Weights of a small mixture-of-experts language model, trained from scratch on English Wikipedia.
Size: 14 layers, width 256, vocabulary 8192.
Training: 291M tokens, 4602 steps.
Below are experts of layer 4 (counted from 0) of a mixture-of-experts language model. Rows are named router (the router's row for the expert), down (a neuron's output weights, with its number) and show model dimensions 0-255. Each number is 500 + 40 x the weight over its row's rms, rounded and kept within 0 to 999. Numbers have three digits each.
Before each expert's rows: "comes before" lists some tokens at least twice as common just after its tokens as in all text. This comes from a sample of Wikipedia text that the model never trained on. Tokens count by the router's weight.

# expert 99
comes before: "==", "|", "===", "The", "In", "-"
router:538444550544543549484562454411455489503456465510559490441467529449493433490499515542544540470447504509547469471440529472514494519423463521456434474463541524494574525544483557536521452517471426546444479529459504516450537530548516483458493524538522509441460529459550475500462478478421539404516550549531465527456465492443499469560560540531559415557527523545461538487538488478445492542479472494501532516532468537505459564532526475477528532571498464552460422499407567431486532468497453522459490525574559482481515555464477503474529479570523473463503543476529486554519462531444503488479454547528479467548494548597502516564460485497488501493449464549493483430530512488510469537552411494562561519527496515526471468457512521461492560448464498443424494409516491540545496466558505
down0:492491486520571494529470509492527454550464457466483457490537520535454505505544504529552530598443469459452473464494511490506537500435478463475493532486525477500499504526438469553476509522458505536469406598492408455497483530565494398543508462492438478486543545463518436533471620530419453565572545485508447503484507502558488520523449486526427500541402435511474482494548499478506479523526505528462396520466501557546534508554533475492536432523469508463475433587473603458495475476521521430449527456558495497542485561445488446508510513536549484544440423498482458485473518534559494486528495483523421505517486504529566536494527492541537494479531487498514478461489532522504434523509434556454509493499462545446471510569492465489552488479488559520499509555526514532552515407414532
down1:536538522517446571600497461450443434485529471501494448487481486549499490493444485498518502493490534583481522512509469411511526514469513502477492574500505457505500489462433569460502449525522472465515475523443512552536462507482556457503543491520492430531438537492488505517563447512491527446473530491478451549521513529527553516562474430428429508465472500534524523518502523488518529510471476441545509512520543511488511513523445482537523444532489561537530561496506558451516468579539519494559476453511550512546481589521584472546518391562541501407534524487507500508456473521462491473467520413411539527492546447500552444520459431517526459496506516439471456532473449500499491541485510576571479568500535580501503520487568546475612506534516517536462586478439496579422466469533557
down2:546483421515580501525542496489506498474473497515487499521540546524465547508446555502461502536497533446506539513505484496565494509555449456544453536580521466571495523488504482478490545537584428414409437511495459523497458522429554544447482527505426531443458509564489573493559510520435470553456514416494533468505514534488459530509558474565483519507472476480505498470579501518499477516473496459504439481416538482532486519502468496606553470447500468518547529536533524460479498471581500474493508454581492461521473456519539508534577472533590486604495558464503519522500515433554550461560534566396492502518477475499473525501470504480608491550494488503529458506417512461493474458468500480506547497502500468490528463440462562582521491508515536472504494500474490407535533592547498

# expert 32
comes before: " the", " a", " to", " an", " their", " its"
router:482530467406448522448453492550467560521507590518504513462449497521445538464495458455560487459449509523490505451509538475491515449508554431452493490486511528479525510490542561495579460527467550515511512508458485448539469475386494430482472579457530514462494468540534509509478588505495422513431481525469414410452479396449522506448519547487612475475466426463513471474556487598534516549548503473513537515462495479474544447508465435547551546510560514527421448509526515507503556459499502476472478514481499459512541544489520472471495510501535487450526561533454471497484508509507541545453518463479506548516476588473585558518422523470575464520468443472452543473498532450518518537525465500549506473468543522479487481392498524526471550443526453469504489494471464544535574494531510
down0:482444504520530425493508404459437414510454484519525483425463634517449494543572562481542507520544498510507479483449476477541445576505569492500489551509487545469548452567490547425474523485456464449484467484509493467455500488487512529523530456512494504437493540466450412551482460455550447486519493529496459539505566550542438491531559534504558489479487498541498488508494481441417473486503446460530511464442566500511428524420502472515475512573534551464506502467534454440503485513483484448525533402568450485513478488462506460493514527478497539532506513481476549473518552569464539461497523492507504495513481491554534524505445595482461540446438481465405456520506444471541442506374505507494543541474520557542477463594517462485533425443446537510481512519503465459489499516492492
down1:535463473549519436490539482573557485511466542521462510541570477481531484412468530503430441522431524551535486555549542513533482487470467548485539456492456456550437523491506445507545428470444549571429470462448483492549459515476412443494577543499526509462557494404512518534428540500454520521451512557542488462444463451516536513509454516520512568476479504513483552479473480512505507550483456494470568537518479465424468465484509424540466542520471547420495493501540454456486504561489510523432500554528435566519465517573482547425448529474511521448513489471534435526583421476490459549535455536556488581461479501504478479500499499485502507486528446589482480525497466470489505529500549467501493472491521460435497478514540476504536475528450577525430526448482505547470626484505459
down2:454466532554466438412486565573520532527527456433492506501460526583445443465539497505568507487514503559480551467528529560475518462495514434561516523431531450560489481463464509493537454501563489527486496553464519527519538512463472498467520524552538469517491449569495476539504546460456476451508490539488494532503444558510431440538502500536509544534501458517436469546510526561445519438561512517494567540542516502406492553494426507498534516548517501480481447487495481504505508506527544492502471526585581554468495508541518416517517449546497501469570498617516447510557498487518501440383569492476553558575510492517575474444507503473461555539530556540495544501512505537432500467490502534525497550413527603478416522520496564455483487541499466440492452515455500448494505526509509

# expert 124
comes before: " the", " a", " his", " by", "200", " her"
router:515436510409493566477490558552509512528456553480511467505471450449450500490499540467518455525468465486519448513522556460486481455489534479569516480532520493499490449474526518468504450493489457451468454453471521406534476530477417541501503447547473483502474541550512562470442455525553473532508517512474479453494463413504556566422503550579523499508473498537535534462571487518560535549540483543489483533466456461478586569429527395515546476548466515498466480529553580502540476455562489497554501534497501496467482550451519460472501556448483455488475549505463510429497463513495577557445517456553557541484526534535470495548509585504523541515454470534415523549432540446464451561452461499498600500499439540500461527469576581533478549531514537474473468478476539498519488516511581
down0:451427440463539450471439521497527544509514423501520476524542519543526497481568597488522473509530450497525441576501464533414428491513526558560546546535466521545522549505446494536519458475478501475469436501494512478537516486477480500535493539530529531532447529530443524505474495490490567460506520529555505501520448497491475470446418521586435411407499513516496466459501422535571487522513479531470452504519447531472554468513482501524450553487511514481542475513493527466434529502483524492405498509592562487516501464527449489463488492434525484488447568531505480471490490549495452608598519472455477576481560583460529474506497537418444479535555534569473457476542496493500545498505535472535509474521528471515475513431533535505469515430492474473461579419514601461501491546515449
down1:597481471514483507463563491450483539495494494559435492486544395491551572435504539547536491479471432487507554480534459522483522562451483486474495520505499465601505539513464503483372537479524440539503549475500435520574487488476532533532468473495447444454502465567457517530455499526575474522493521460581564477483464592506516426472438529567543492523461504528543542501524496525537503503420516514483509543548499504523490501512504454507535438511561513488514435458489492458503501492426533439483470533456548584552529474507582515555535462444459540583469489502595491486528487497492484451503501554495542588507571551494543510516512546497530483504562530559442507529403524515445532452522517517507469457523547510507408499488492445479493490506533560473504551465454514512522526508412522
down2:507495517567491520444454447455540521556596572523473485511492457532462460485509597511508481454511514480430474406496524530450545499501453508475525434459519503494482522519425521462536447508436507527496479509519538453485497510575554488506527468496499433503513475569476478572505452427582475462503451477530464469495569603500535513420527413484440577501485500532512456564449542457452459456519480517427446390483543495540427507506534536500486439432529544461570506499492555532528484504537509511548526496517550484503514552482465478432401510515510516521565435535501479529515490483532461419467452485484490434516476517495472543462501532495413511395491503477509538522479476529457501456451543522455519507538492516536518494556533422539449429476495531469553495480446444481493478517502531

# expert 123
comes before: " ", " the", " —", " +", " −", " X"
router:558481524436556537478476535518489451517473548544465438536478541467457502533490492464577520558512491523485581491493473452513536481462545463454520457522439430432581453505490502571471499529525479507467498430503476485464560567499430546485468561513462562424554507484475524503482526440445444454434464586429485472540440418492474468478491450487555431510496458455544528495514518468447465594459543518488541511533549513465567532503470431469451520480564542436469500524462502457458522477479520492511495472520554490548482503520540570525528486525487513529452549408489501482421482540499547536487539499508472549477501547535547560480525554474521443409496519457529470496428549529468477452571428415573544469593500513480495552482502517516554528493520497515467510491560525501517536524531544
down0:528423510513491453544449469469474501485491458488497516494540468477498543524580610508470437488444461463452524448524482499391481510407412422437488508475519492535480579511452449572506505578452512454533513485480523576551473489564372484564550483537485600469487482481446472500445454484500453503528465485523466580440474492519510588501479491479470573447495482489475513469522511489527502509548481535505560504481480530455494561456571462457447506493494527466506521514483435546435429496475484452482483524476530481412574484538416490485490523459497513554549422459491515508484421497507512539510518506498476515537550532487493538507530536480588507543490474521551508422479475509480546515541496575485538522517526512496550508409435498525537486547464494495508479531502537476495434435510449
down1:579531523443508520549461519522450478502549535495496407460532460592517536508527422502495561469445526520479530536511456520477501486521501480519437548511553513504402539475417445491436515512517429460576477490503471525547511497491529502476522479543521546549564497508475504486471506512578448511468457489503494490440516561487562471540520540462548553460480553443501485528452463476538496473497484471473523536489556486479503454463544466577439493480525537507511449495499543493452555530528526501469480505498524479516539527558526479503484418525551421484555493530426477438547462404451479524476487491469485433521526417431424521454552496495543519451498434460496564447467458581500426412518502483439468484395542513490542458571591508426485482477433489543506578475504503521483512480454505
down2:505562469549482568423484515450475475547540516501431432500567416522541534462524501481431562496518502488500583468560493512440451555511450548493455550483546478481470504524566571478541535518568496583465539548492543494531460479511491481483473374505493455507489487492580583520452511526550431485484485500473450470475485525498454476473516486497522516525501500478521490470457536537441422495382491486566483516471474454528518523479471474474455532493408542508548531475548466439485508420503570545553544524423508519542551490529450414466537449472494510508472528407460505442512495508539495515420516481523524439442504491478496489546531547517527564450547437451453587494545553500550478491532538548454464469483454495539460457505463481484491513459562536544477521477489488563502502531529521

# expert 8
comes before: " ", "00", " \"", " The", " UTC", " A"
router:624472465485492490511406535569481480523457484512462503522488577518517538528460449430531499468586540494491468541454495516479426500483452465461515486580462501449489473486501460573549506573524505495507514514422492528450495478492490476452485470468458548474612525539497578542470531459526388550512570600394451492448468523463505534431531515490551528465510516537534494545483509443499523611434538508494539486529552508504533481472495451507556523501509538557425497473501460505476459487480524521509523516488524523580560532524532498504461498504523462565514553507564508478517485494535484514494530511519507519454530511592591493468497485419560519459534439433548486493496542547510462557458493512519500503564509525518529587511511546474493589549480555534518539526519515521560479463518471
down0:547490487545556482563465507518504533500504506448392466425513426492538545445485516532505492476441508423521549494460486516521452475513490469519510527509525546443478492540501513524492454518442460457503505495535530526520427473585528490461482522475506454508511578518524488402519545550570516408557525495483521461483580450496529490527477524506436532519486549494493413462460477502494563489442483544500458507579559547482489488496522526435517537487481490469499465468493522504482552578545419454528492489410460594534446551474474448466438531432547582460529443449503468494433554495591518529535454460519483495554498517429552482546499564451508559528482497483473465529538497568472473563499517511404512443514486497518488576531421495450489529458504484542522462439457543525444542483496503
down1:440571520515554541550458533411500513523503515527430484484500516574458498557508512482490470485549482488501554536500450543463450536527529507546508503449462455500519498487544514520498537456531440510418543481531442524512549467434498474464502477517456538485493474516522484565488540611567464524544489529507486492594539454486462561392510421449511498502472448525456503457554522525493500482441506535476454547490506508487537432517535481508463550449538469402463516493517457562510490434541480406504494517500457510582531440605457475566480479488429449537480495459433501532448489470573415526432496509489548510460426442519509475527518582479502496476469509519475518520554489566459534533518484446466483432577512529514584505487485497529559509525522602450463505477517512469504510555511479
down2:453487572511467522480522451527550526451387498440538504460564514519507552477519534497502521512532390480530456533435453515517459496483501449499504537568440525480527585528454447431462536447490558551551498462505523515476533530499490526530507477468531521442555510504485525502418491506505471469550442536484601535450477445574548501501511555496498600531510515457491525505496525575498459483501551493512442471421517446450500440507508458443550450611490474444517497440511512435469526437515550413486538502544483485555516491459541537466477505522552517507543548492509471502498526540520467486499528615529491540397472487528514570504490503486489450485488466514498491574510471465513553459493481485441542437478533421484491519502493549476532498534449542539557491479440509492505620555469504

# expert 64
comes before: " |", " of", " (", ":", ".\n\n", " War"
router:502506468417548610428498595526500488445485469548522519537425538491478496520531480542536527569443507516549481504541520466510494504526499497520488447526468452497554458488489544548483536462483401533476493497477418439442483488483427463468425419536488564404507457509506480566485511502469472470428459479518484452538494496492571503440487464520526464508491558423445491511490467478488461527468479516494537532464499435543492565439474423458467452546500537524490531576504506516464520499552578465468521514598543500485598555511505508498474505475419476534538554507569565450528475480544518469493505485557546488522489539510466511493530516445515458471473553546502479492504524516476451419465506394451519549488487445568511500513581543474485525469466512428490460467509574528530562524502455
down0:473407471513498536470470476540469464498435556516503480480507525493559575426398495465494500546530570524512481553593526434590518469490491554547521559525554472519439527506505524508429501483503580413528502489522457409470532557508502510475478488448386398527560563473532514528496500544477540470534500498516545446499450541551560503476545597455508474414532498485472468443512495473480512554492477455488568564531555561528429508564470485505524497500554514527500566542523504466539478512522539475486466486507466446513511553558510533538472509481417496461530568468540563461498443448501443537484483528467463520493527464547503567479520564492522463487519431461509472495455497484476522557523400471537534533483463499558493488465487495527476550444497494505444502487515515476441503454452543
down1:496566465570441538529499478478485502449500485448517490559411535512474520477566500475465501533508511549529514559536477488454514502527423430454452453441529530510504606571532499485518539546461437561517528440495518546482511463496496525443497457496399496464513420487589466518429462435496517557427436535491571511522454487549492483419516420493507488426498510459466466560485562480510481481486528513451513479420516480512466483424500505500484501478537499528499477485512483418466474590434502482557376478540506503456484504551500455507579465501456482568497494555562528500464459473495590537473480505484500482405519479465533532494430575474515454461512458573467466499505479529520486445500500556530501489463549472542449453534477483488495544510490539524590499499530491447498563506506498
down2:483482447604451521574483445616505488521477564529473545519478487507485439542524498552492498536506538441457454607489522503502437604465511483483514475444524540500580494468507539511442503514472562472447548473558509531477523469508444431472462437478484449460424540460506463521514479508544504521522558467531477475557462516467510505496521533574516545486528565523510485511508430497523527524483500471527561528537508474537496545545503556547520466528522464511498476518439471580493542542497486467556495535471534491441454478488538432505521473484452551445531487511426438472511531518463528492469494451563528517421540505476501576449409536547541412539544541517493399531448493510519528543547474516475487448504490480533493595464515474458432500505516554516450418447483547510448541426469487

# expert 14
comes before: ",", " of", " and", ".", " in", ".\n\n"
router:534562440510518488465464494545476538446498467483488529526481488501507516514428471453510452510478549500528455528499513519457475476536563484467505427462497533563573560519509499480499504495536496592421571473517559507485549477398496517520518518492552592527466499552517472524480580506474511512482468471499479442491516406486452511479509559421521529484440433418477474484515447456462484488512501497503506542559603534459460454545471528541529485485552483520484434572463496519473545476472475516575483479550537516532428542433515452524556517567559428434464527490522518509559469502575579521475512516473494589466452477511542487470438485543495462531421511481502424439548435484437541496464536492519524429607491492458503549472448509502468553475560509455427533518476449483485489461512485
down0:462544562515461592510525514536477503536494518504468502470446504538503522478507472499453559455486489519510469469515448512525545557488506491495460546514443490505506536481433535514510453511478457478517484461527522576566504483496520487417490442557477493458493591426404477486565508467499503490534592481529473471426525491527505542538520485470520483514552461509522508547462507527534469433383528540539550592471458463502507458560403477505536473514454552552488492474503489510482450529435540530474479429514496429464537524383521485576467469422428549426540476509514424564558456465444496461494469497513520463499482422509560511511560456483501573469511456529509529505459546545501523552457485518497485490486516467463476578510484494431529432547485531442483548472467518546504577423469441
down1:474511532498502544529421498478512531494534487480491543452433448418519496440502447544484460471561547502525482488446582501478439481479534555459495463470526517541538510537407520522506568565490468542470501485541534467457528501467531601530553473475498442478506469497435506459448518515511474439546479468508476546522552547498488453478476463494508482529490491473510503525567505501436537504456503471561520453517540526464553455497547563511535454521446518477444492513474464554512553533540542479477535546511498422451512469379499494492426576558510569588410488456473499506490485568523587469473502539479448466468536516511494460493405537548478510430465619538481512547508488464458528492506549479524461472495486506394541478522517415528521539591497441425440510526482481517484477479494523
down2:530522439480564550521459464482498586467517460431455495552503443388558542506466524517462506429514505492506487502494490495479457500533515536459453502487551552520498493521490473449512453530495482540522438513501548473506512428430533433507456479491472516507471542540527450548520554497517509504457560422564512522517456538555577532550470555507486531500517522487490490496434544415527490458494515554465490560447543551485540520553537537545544468478522498509509506491433528567529528538527436492560467506549487534491536386418548479607539466517543587517514474496510489583521501617472524486421548453494483547441505524465564562530500512475433485431525466485520537448490416510503461466458468512492511551551421555500524507508479546496524531520549474461469469469521447549506531495450439

# expert 1
comes before: " of", ".", " in", "ing", "s", " for"
router:456524528480578502505511469509524471505461443516470522557516549512450504508462445471553483491474527560550464495517541518510481425464498499516538483524439488553467406485487486523529568469482451473405533495469410475495478449456436538463471489484475583494519454436540544532508481465412487537425456584467507548589435470480486506488485542464600413516524480402482575463507507513423498518549523513519504495499502517538460498509451525480496476531541550508507542554548518438475477429469460546437556498543522494473446487551477480525480427525488453526542535488495493447554573479489537542526591470527505514529458446506504520468495500473466489474452545523582560535503461507419538464467456454516542505502465510578446456512499552571495499527459556493448491470574477514455557480561535
down0:524536548511463468525492536509479482513523534556472546485457522490524544529394609473491465516422461459459485551599515443513446458490428570497467478533459532477487487511435481481527458507530476534447465461492532418532527462573544477492548466552458413531546437493516559484463471470482545492547479486535465504498548540525458525453482533504516462433431536473518484548493535523470390462491536473600524465509446548471458469535455454508512469553437566453468466418532463487363585470490548462451430466509529539501519516511544477444465457463514501465492490512477479531542512505519500478497529512496531526523492480452489498502474556475561548505486525460497482494521457563436444477480508489510502470485504549495511490496501498595451501397479461470502479482471496417459540457424547
down1:486533518530489486455436452456451472547465509611530569445455482429500487487434531488409533529491507542480499484477474520532543461492480525501499514435534509530477491433499535457446481494485559514552437434439445565468443541516484456503474492496448557483501525445542526486535505458503472483490452538523453523384475551478436534481510621464491548531502542512539485507485459458466497557457458477562527489482490574438430482546462509583538445475489448510471467422502550563481453488449469469573506531547478535484556576487523507524480518494506537508478527520509516541553517544447490521542474500463513483465449408452501476547567446501486450474513470560534540475499517521510476473453470503478536587505556532509486505429468442401443516479501495549403493540467546545504449493472523
down2:440409544509518509525509521440514519443464535459507472525506557491571388443452502524535496482484470423585491579545495475457491506550480480485478505500588491549556510442453484530492509566490530462512494510510510529523503511482460467472482580536494476497531460503463488586495553518510493516445443512492451505468508530462443546511527438440494434543466528537490464552526525522525501563543483468333500500610535478590559537543485552454458491472499502566484464567500474525533559558518479501476576522528491521538473461463524520458479527473501485522543537461511511461518400473484523492466519502494500512536424470506477458448496455538518438502474497501543548405515515553491472541468481481501506504531475437475422581557547570474536465489500515521419483512512518536463532519516416

# expert 17
comes before: " of", ",", ".", " in", ".\n\n", " for"
router:585516498496493566465527535505478478492488500521485467529469564550497526536536476506550530478529485538426488512469506427530537484484558442485511458525514482405600492565501513535541501540503509467485502441439460478480504527458458541454470578494440526446539562506545580492449539445431488483451469558492487457525490445457451519468501511465642426460481480476498553488511497515448458490518600478508535485536565525485551532562439476509473534456604495497458504558456521440466513515526497488500475417510500478529483508545494525528531465528499485493488506492508436469480516577477548512487562484438524517498541574560540621507542456496516489488497489464562547418499494483482458454551418444567525487558508558441502539448450525560488528518535509539441508528509542533529524548543510
down0:499504550472549552399530495510510523534470485462486473525442440461564502452469501479453545502481470488539496530535457556504447487509506471539539466533483470541540489433467532445535479534537430469543433484482430506483505416493461532496565411517499518548524528538514496504489512460520530511588482494430522483494517452505468454523569493546528506493460496524507494481450465483490431509555530482555540485529528515405541511453500511541468466495505422524520530536551544530487550499587424559539525445551529460490475481485579507482421474470477522500502528509422523465467525481526409440559439481466485494543551590586489444481409530554529501525466475455516496491508428595428535518467552499533453459500617514570511458548495463513509493478505507426444456494472526500500466538514430
down1:451500550448501475491516503521483487506506404574513545486453512482495469535473512483502598469438517536541518548441488528501493466491575447482436565487532521493510469452445483507482500466490519410515492518512508575493459428509518449426460469522472567518544516515516525512517482533505510533544501515457496522546515455542532482499503452496512587459511570527503469464437512465468546497485440588485529482436498447551518476407431551512522444480509562475436535453488536488512521442509474471513490441475537557559489490399535507532483521525520485477543483508471495498530551531479534364504418463567471543552493555558500560513531517458539424450514463436552461463490506448517606509525487541468483499471487411537517548502494512544493489502452501459525523467516552404430542460572551
down2:556534521516478520458483465531533516519570538617447430467487533515506475508516522527514441449565527492526540483485483465450491563453406595561469501510504462423448482529556482510474473538532503474498560456527518501505531543545563495539448491575532486490497485541502509493577477388489476462520552451464467516532494565481500447457431442510463495523478600514534489515430469515423582501465542539517482499566536509464535473528457534462466447474532495563515513564491493486577520541487464478557461504491478549489556507518575496521481476420441501563461494542502474503451600516491513509543545446449508424533501496437503538536480485505460462473575497445455515579430442518514528423454556464455540508515469540522515514455490495501452495587486522462497529530502459513469490460460470

# expert 3
comes before: " ", "-", " W", " %", " Votes", " Team"
router:467496514539453445528500543485457532486529506473554506484517460432498532482452517492449533496442494488538472495531523421514443465517463515549522517571488585522478499474535593474606459493454474554508501451535546484467480522535470508574515499494561513470492439495486458469467497446507498481514451439490495553443397532524542495541534555495537489529501530447533514557542530484538493503562452532519520440497452550507476545481501507469515445558518531530512541481523529474453496523578506574562501550504491428477555507476576458549514588478556499457425497545488533492516479511537491468579483537509494458561490485531445490388467423528538502557448439429470570555536466520522578461466549503449468555466518534446518467518540542574447467523441546442563510484460492506521453577497447
down0:473508424507530489522459540476536526517479543492470604442498502543510567508472489438508480511529470476485452509561499536431517434510571510488582528473478516481477436492472509473496489467517483525496470460511543435489468517494510466498531467497428515538438513489478474469526538582558511533531463487515560549517512513551551491459477507472539546522472479534400506463459520490625489526406482524562598502461471536530497520487491459522532465475443491436547544497518423600545523531553537523456486475497478474467457488558526490482540547394470500438579490564478456468496470498488525503439473482557473507452471445495489386436474455478526489479475489448537495458576520462529453486514478579459502450476460454517484486469509505433430496512535525583427474455539504420523477424515506
down1:523555516447570471477563527505464518516522501438472462483556437481533541527480568530478528434453510484513543548489506546422476503488495501473518565477490453537456506465523371495528472447437516495527488513518488506532508459433506492518489472573525455568465506498553537505570547522520495534517501518485449499547520492468512493465490492429538507564467473500509526544587533416469461509525593525495468547501583437451525555526544528519481490547467514500528365492529519514457483567481476471498534575466447500554483464506517546500497514409482507531386404472485493454522546547590512505519495493525480489524572508492510530474479503501543494462509509507555523558521499591461436470464553446438511502498512507459509445487419492461457568461545513440446496528538431492529517493454588
down2:481494459484375478488544447452459524531446464524569556514507484485478457486489397533471482578518530518502461502470530486556498485553559537483492479444477389532554481517535561555535483516563444491498469516467440462432465523452512489487448509558519536475436484517497438527502508544451580469441439521477474491533457540514581498488448484523477462566470506480529536488479510527507534450476446447528528514497591498522576584466545449474593476462510473495521467468485513513508520438443520459447561478492495489461501513534461459458508530547553496468533542521477506538476582494503427460503475533483479502485465481525415611531415514543468516528530509525574475510445515511391543448510524545544524455482496476481534562475466560575482484465484503439476535536500477513560484521533476

# expert 39
comes before: " ", " and", ".S", " which", ")\n", ")"
router:508539519504462501549513519499518529448524545468519531513532520520517485497495543482538488521444492552570520513458471446486523496571446451505506465573547553507471406477559471491581458502490465433510505506447511487545491536487566509523507518558469501448488480585548505470490530519558477564517510453476456534452467495532513469495555541533501550543534544469450443574558449521542495493560448463501521433522469536459459498511489528545575413424447510543454522503534456506402496514515547550548426581455475501431442534480590442550490484528550520483473494518428533417483545432567508527536518430474454471549479593470518459470471497525504516537486460493545557569450528503526563459500530544555479513515465508457586533444527452509537530436458486483549470521520505533557432501489517
down0:448499521486451519549413522487521447477500513574500538476434535530496482473517514527521439505526470492454553534408480467483515484576452524478533498455509484498546444465577481527508490419520488500460580513516464589556471461548458533486512478480495473462490496516489510536481501497480504510498504462410532506489479435478438528430491518554525457481470503469474525522514469514508433484407513494418506443516482482520459461520505466496538490526421475565481485505473536452556411417529460512553598525532486513502519467479493522601509517575497488496548484474496472520509427479515551553467518506504471467536499555564420477513490507552503492518471491575527520449540526440451516582545426539503543442536527516463472553530459451536359529459518488432558519533509543424557482481480592
down1:492468457521446524484505546480516386461518534500562534602531466538480489508486468569481525514445579575502517523464532478513520557513436503555416526484479509546498494530543545479443555565554487425519550490530527571518489513498463486482514579511513491527509519566530455397563441484531471535515469540534503474433463462499482451561479447480460520493427579418470518459466520500476475462461493495521524443496483488515491483442529448491607479421496522535498444521503532468439519505521545509582537488493473523554552542541520487552509489597516516500449479525521541493470442542470480473490467541568522486500516538442427538529527515585512509405448511500445512471511496594505468449529506530501532498487507531458517487495408538566484508511476443540579563459521551547506487486491507
down2:560491522449476633445545474586532474500518507500476522522456533496513426524496481463421427565490544458503484439527490494519491525500470416425492496434440517553539531559506511458523508502520411533510534455495465486482480502420476501471469521497554496522511505472476512527439537485568512603469535500501486473463439452463519567475432514491462491553479525531461520464550512497492538545470510571432495478555510444528475555518478474427407529441526415470414486522494523481503541521457444523509481484449516416521464551561524484517516514537474543568518530423536498498514484546421539513512465437427469514499498476565519498564537531484489518472480549537402496522517489482443465468468533474531507502482507466420518530533445497492427395502539534545490448526561522540525530500523492

# expert 24
comes before: "==", "-", "===", "The", "|", "In"
router:523452526540493510493519494427456471504441498487553535453497580463497492455509536516556527472496527455564475441451561432533493560494470478444439463512524507479559494522493519480506465519484428535435488536491501490481568514536466481453465488566508511467455489466485453544447440429462522460473555576548471513486523475430545465548563524571548436565567517495444566467521495483429491565511462458534537526479469521527471529490528503436517503523456461545462409515502539437491538435531449475472468487559571502456493531495543486469562483603539453521470597478537513543530474450485507496453469523514449498527529528583492471530453492444531475512435453524513481421518537447515489525528418497533597521550501539554482467476505554501498540434454512480428476447513525523563539444534465
down0:520397514532507492544447520480407494486533471544535479505512465443478526542488488432457485545474500470541518547489517446480516513509515538550427493510469434524513469443495553476488446498479506474525523533542580563532489526471461460452506475448524409485514505492459546561469436497459547519482485528503516556451489541518494486447415508573444461473536491508601460458553525458462478494464506502592490497458559548570450526557526517457515385502500551480507584428470485494499466466519491476456501492493477466543480512474498577504432505477460483435499427521504485524534478446427554484497544518552559393476486522522501507550528523499449542503473480519619548513521477521525525541447506469571440534584494511479539524515533532509540507555474450462509493512541528430517534486613470
down1:536423484467427505438543548498491568490512566529561511511507524505533557429506516520528545477478499543556434521494601486445471522546461485420446413498553535526494445472524494524474509481486443448446494527531501506533474576480500447517437470477493524471473415474530394573491476476485535467585498450553489506544512494462496504583550470511473503536541418391421529497569486449439530544480424520520520515482479514545439523449513542462503489544488495534505483466524533481486534483460503528473510513462554501494523476521468539557489509512507466490559590506498501503498515457458495551462453584456529501468502493576511523595436501448448492541517530468507454469490493469503511401498532486536478460523438514532518498485461475428447460463467483463397516499483569468504538423500537
down2:501494516497540480530556488497527461489471380478417470493532522494540520484485458506505519561541590477523563544468488489450506479504585462501457517497506557549449438453439455499418555497474559473533471523569502443543469473557502527428522541502482508515529447560455494427481496503467538510451463547548508509465490506488543505480524502487478511458542539518520478496502492516417490448471543472496504529520514483440511516470472507442478492465471629503481490533473436502463489593513510510564494480484463539438497496483447470439512519510526486452441423486524487473536533544400520528441573508552559555494513551435498538563512545435428539411525482505434511528464471549479529425487478453508558537391499535514525521483441472572517501474499566528448492494587466471428515525504465

# expert 104
comes before: "|", "==", "-", " was", " he", " is"
router:496456551475514483461504468445494554561485568466502531453458553499473580514449511467484509459490455482551464534434529470494476504466491561533546479481522529494551460456453547520538498587485431468405537497527528555470489516511472504514511512538553556541488518542519452499479545423454509474547501516545528489479444421456521480545577517516611437571531453453460582512473493448510498445521525513475568532471477505549488440511506505530502462527564487575490499515553449462495458517424446485508479480522592455520495531454543496486534536492516447512467565485539566495532482503383471492491443555433519507524508458498440473543451490524487474538439442525500482499528456450534540487536490503493465457581483515494511444410530538519472429444501520452444461433467577422560508491467486
down0:494529398489476535496523512516488539520491582500433478519545401470460465567493560562475478537463423544508445469517498498437568450495452496478424502497607460494501525459501432485509468513493529501479553548584471461506506497563514499494421477521466567551424509515509500522549466460509575527480586470454532440570495563490491489536488486542507446500516480562483532508491508516544481542464511546474430503491450579499520418468509451587539476488493472509478487555534582499437437502477499593513538543438501540572482476537480488513578495492524458534506510525426455527404537487500452455439488498531491469482477527436569474533499534544465497508444512499526520445478464557521527489527501468546494476491517498546457494453469505533428561496529427498523554531479569537515524424484530
down1:505527518444465491546542463533450446437470472495446473483479417512509458454550491550393514438505461577521472516520478587500472477478493449481478453477506453491485460512543571440489583534532464572525501430516535500485490557439518475498503499530468530484501492511496484544469524490491516408433490486493542537488481524534605516527532518583474517537509551497524471455518448508510532568508451451490499541490507546467526503586534478458615556524486534453429509477512494527486566546575465521488471489471557500502524490493488527538557474497434484475518466526543471463542502546404487544527466471493543509453554514494566538482584529448485458481461484443527539435507560491605496528501515510552485457447449485372538476457460494442477459439538575500526502513514486499530436539496540
down2:434429553513486451555492539478500506554472546464449528504502548516491444539467520549441514515487543501502493475516522452495497489508520501466482534502457533509503450496475502502574475527529482571423492469552546524543439467505547530460481500499492538494439529364558474454560580523438444515583482463516535514538489361481496519506425469536452439505548505477498563539508504495547508496445496519465458468516463521508621443413506585469549490499478536509528462574557495535464472538425465461520523491428516550520451531488502459514494506511486485493519465522559549507494498566504478487470473504481534472562572491544501549576548512515512509487498493547492500464462540577515449559493497469430591495552486548562523428488493567520479498500561468468473473515563618513516494506519479